python train.py --num_hidden_layers=17 --hidden_size=256 --n_experts=12 --experts_per_token=1 --d_expert=256 --d_shared_expert=0 --hidden_act="swiglu" --moe_layers=[1, 2, 3, 4, 5, 6, 7, 8, 9, 10, 11, 12, 13, 14, 15, 16] --router_score="softmax" --normalize_top_k=false --routed_scale=3.33 --balance_loss=0.00323 --balance_bias=false --router_logit_norm=2.0 --init_std_router=0.0204 --lr_router=0.00033 --num_attention_heads=12 --num_key_value_heads=12 --head_dim=32 --vocab_size=19941 --norm="rmsnorm" --norm_place="out" --norm_eps=1e-06 --positions="rope" --rope_theta=10000.0 --rope_fraction=1.0 --qk_norm=true --attn_scale=0.177 --tie_word_embeddings=false --parallel_block=false --init="uniform" --init_std_qkv=0.0389 --init_std_o=0.00545 --init_std_up=0.0389 --init_std_down=0.00403 --optimizer="soap_variant" --learning_rate=0.0034 --lr_mult_qkv=0.4 --beta1=0.95 --beta2=0.99 --lr_head=0.0057 --warmup_steps=116 --schedule="wsd" --decay_fraction=0.646 --decay_shape="linear" --final_lr_fraction=0.0 --batch_tokens=32768 --max_seq_len=1024 --doc_mask=true --train_tokens=221800000 --max_steps=6769 --dataset="wikipedia_en"
Below are experts of layer 5 (counted from 0) of a mixture-of-experts language model. Rows are named router (the router's row for the expert), down (a neuron's output weights, with its number) and show model dimensions 128-191. Each number is 500 + 40 x the weight over its row's rms, rounded and kept within 0 to 999. Numbers have three digits each.
After each expert's rows: "comes before" lists some tokens at least twice as common just after its tokens as in all text. This comes from a sample of Wikipedia text that the model never trained on. Tokens count by the router's weight.

# expert 6
router:553479546470501497531523453535537510547550556488476491542466476472495545466536516446541466494521538447455534509471456435455496467454539549454461456457553472467475474425472532472483548569458558
down0:518412576530508487454471529481497524496560510489505442462476536458474491391484482491483476538391480490551524550525505532608570480492542528611553522501486520429545541470480501494499496544456553
down1:527510462440482462522512497539576383545547435499501487468444446557494528500486456541446499495439483509518546509497494492467481504535511504476431488508474548461534478484521463506421478540447552
comes before: ",", " of", " and", ".", " in", ".\n\n"

# expert 10
router:557437499564423433589544541521520563520542540482476531564476474474489538478505543467536472497532520437505521499408455491454592565442476541475470456465542484443480540476479453476458543551455535
down0:511457494481451346476498501470497522445461493553494458415546527490496465522594517496509482655483461548509497467549545461537499547494506492497593533498481458492519623551484447594493464572523481
down1:498494554513512490458469550513472499513481474598515566491570546475520414411512460515523466505539501509552454483493495541509515490448474546449525568464554463485509535471514510521457501481502569
comes before: "1", "2", "3", "4", "5", "6"

# expert 4
router:539456520570573486563524539495549511529505493463450537562458474440492538522536468570526492443481556440454540546488456434450460538461535535473445447457552496445454505545478470455538521433449551
down0:543517531427455520557473477453475534456475522446520494489469566488452498523479499484473476453444496501416400591475504458543495586575570501503505538518526571529442535537520473544525422433504494
down1:461482459507434451507473505525494487514503569411517567489559484585512516547466510525473494449468464498519477500408497543563483465445499467507508514514490461490468491528502515434494441576476520
comes before: ",", "\n", " (", "'s", "\n\n", ";"

# expert 2
router:542463518493483487543537562516533522510580498454500499514468465451506537483556551494541448459452543485475548554435471483458549475475518534473463472451514500445466480578566443536448535537453472
down0:528488477505549490498502496532494453567540474557460491540473529479484493498512491433456477534509508586495431466516502495533515454463470543451568532530440459564557462494420458446572525498462512
down1:516504470478403464546465510466484537413599476536504433515515517471502388470527473470534433486482546524493583483501537495555533406550500550457543525556457465543488595546476478500537544552526526
comes before: " to", " by", " the", " in", " a", " as"

# expert 5
router:553532556523442465463624508573524441478524552460471552514439484470472514552531503488542552510526450510428531484546490445457454594487541541456480557525544456521453523473470442557467538466455554
down0:524423504509459468530448436474482489419583474543490437493477469500553444440505466459440498437479513481437531473540486581488501521496480428502538476533459464515485474462536505476461541545473544
down1:519502542477536428501495447573486388494512482526481402580450475461494441470453518560492434445560553499487523469551538524535511437492452542542512589475528524547478549471464474405541482509511493
comes before: "0", " |", "1", "8", "7", "6"

# expert 1
router:411556481473468445460431488516520555414465521465477539491522527551476498471490530538455504488539465485496493468548533558559521553599502426563576491566436534545504482496483500483516492517507461
down0:496430479440567468413513547516511519544545559540472523504478413508436520472552479475469522488549453478515452487487512524460469467480577457476488540474500485516539503547363445529512525481462527
down1:460493486499438509575527524529535474467516551519509457505514531508515528514527487500572535451473558531583508539440504513475569485572482456566431525498505543518508444432485500476438574533561536
comes before: " the", " a", " his", " an", " its", " their"

# expert 9
router:545506543521472466471532521513513415505463537472478539528468467549580530505517549416549483480495541470503513461534459460454475385459566518474454465487508470456463472502458490488607475476471582
down0:512438533539558463469496527486536517455551511479489451523539425501484499528529500498467489565468503517521557516503568520535430619501447512474478454484493575558538535453533545515444449538545546
down1:502491491480543494488516609527498515552395510550589541552600435519476489532522519461489566508458474454455457492474498535507451497512443584456542464503479488460460524533448580537499489521460487
comes before: " ", " —", " +", " −", " N", " No"

# expert 0
router:539515525463505609492457388507456385571475511489477535538464478548473543475522533556536469478534519491514540603518480530504527373462561446456484491450514490390469441442500444483451530480483474
down0:548502531443471522498466487474516482576526503455490548514525441504463441453543463486572451560454546460528576472529514511523509519455452464586521458531477572515533475550457501477500498500547462
down1:488496536513517467513534570461581502512561476526492540509544510523459455456534545448537512494527480557467509537538436516507489436420504593517502474481481469535437508538504453566556488511468568
comes before: "-", "|", "==", "The", "===", "In"

# expert 8
router:549462469546587511517503453509526494548563509453462543516497450439458524437512545453544436460455557493516525592545533453481451482460498528470443473457529441436468575526458523558458516497458521
down0:531543483479488550545511491408476506528483486459480537490555461476424538562462502551517526415457549519480452441501451503524492512435488485487579460426497491481518488492477491514511410506450472
down1:534536510516443535522501487512476456497520490521532482543392489458470540576487505502545443450546552535579498445553496482497530519456539505517441509441492491463516470477538468451521456453495483
comes before: "9", "0", "8", "7", "6", "5"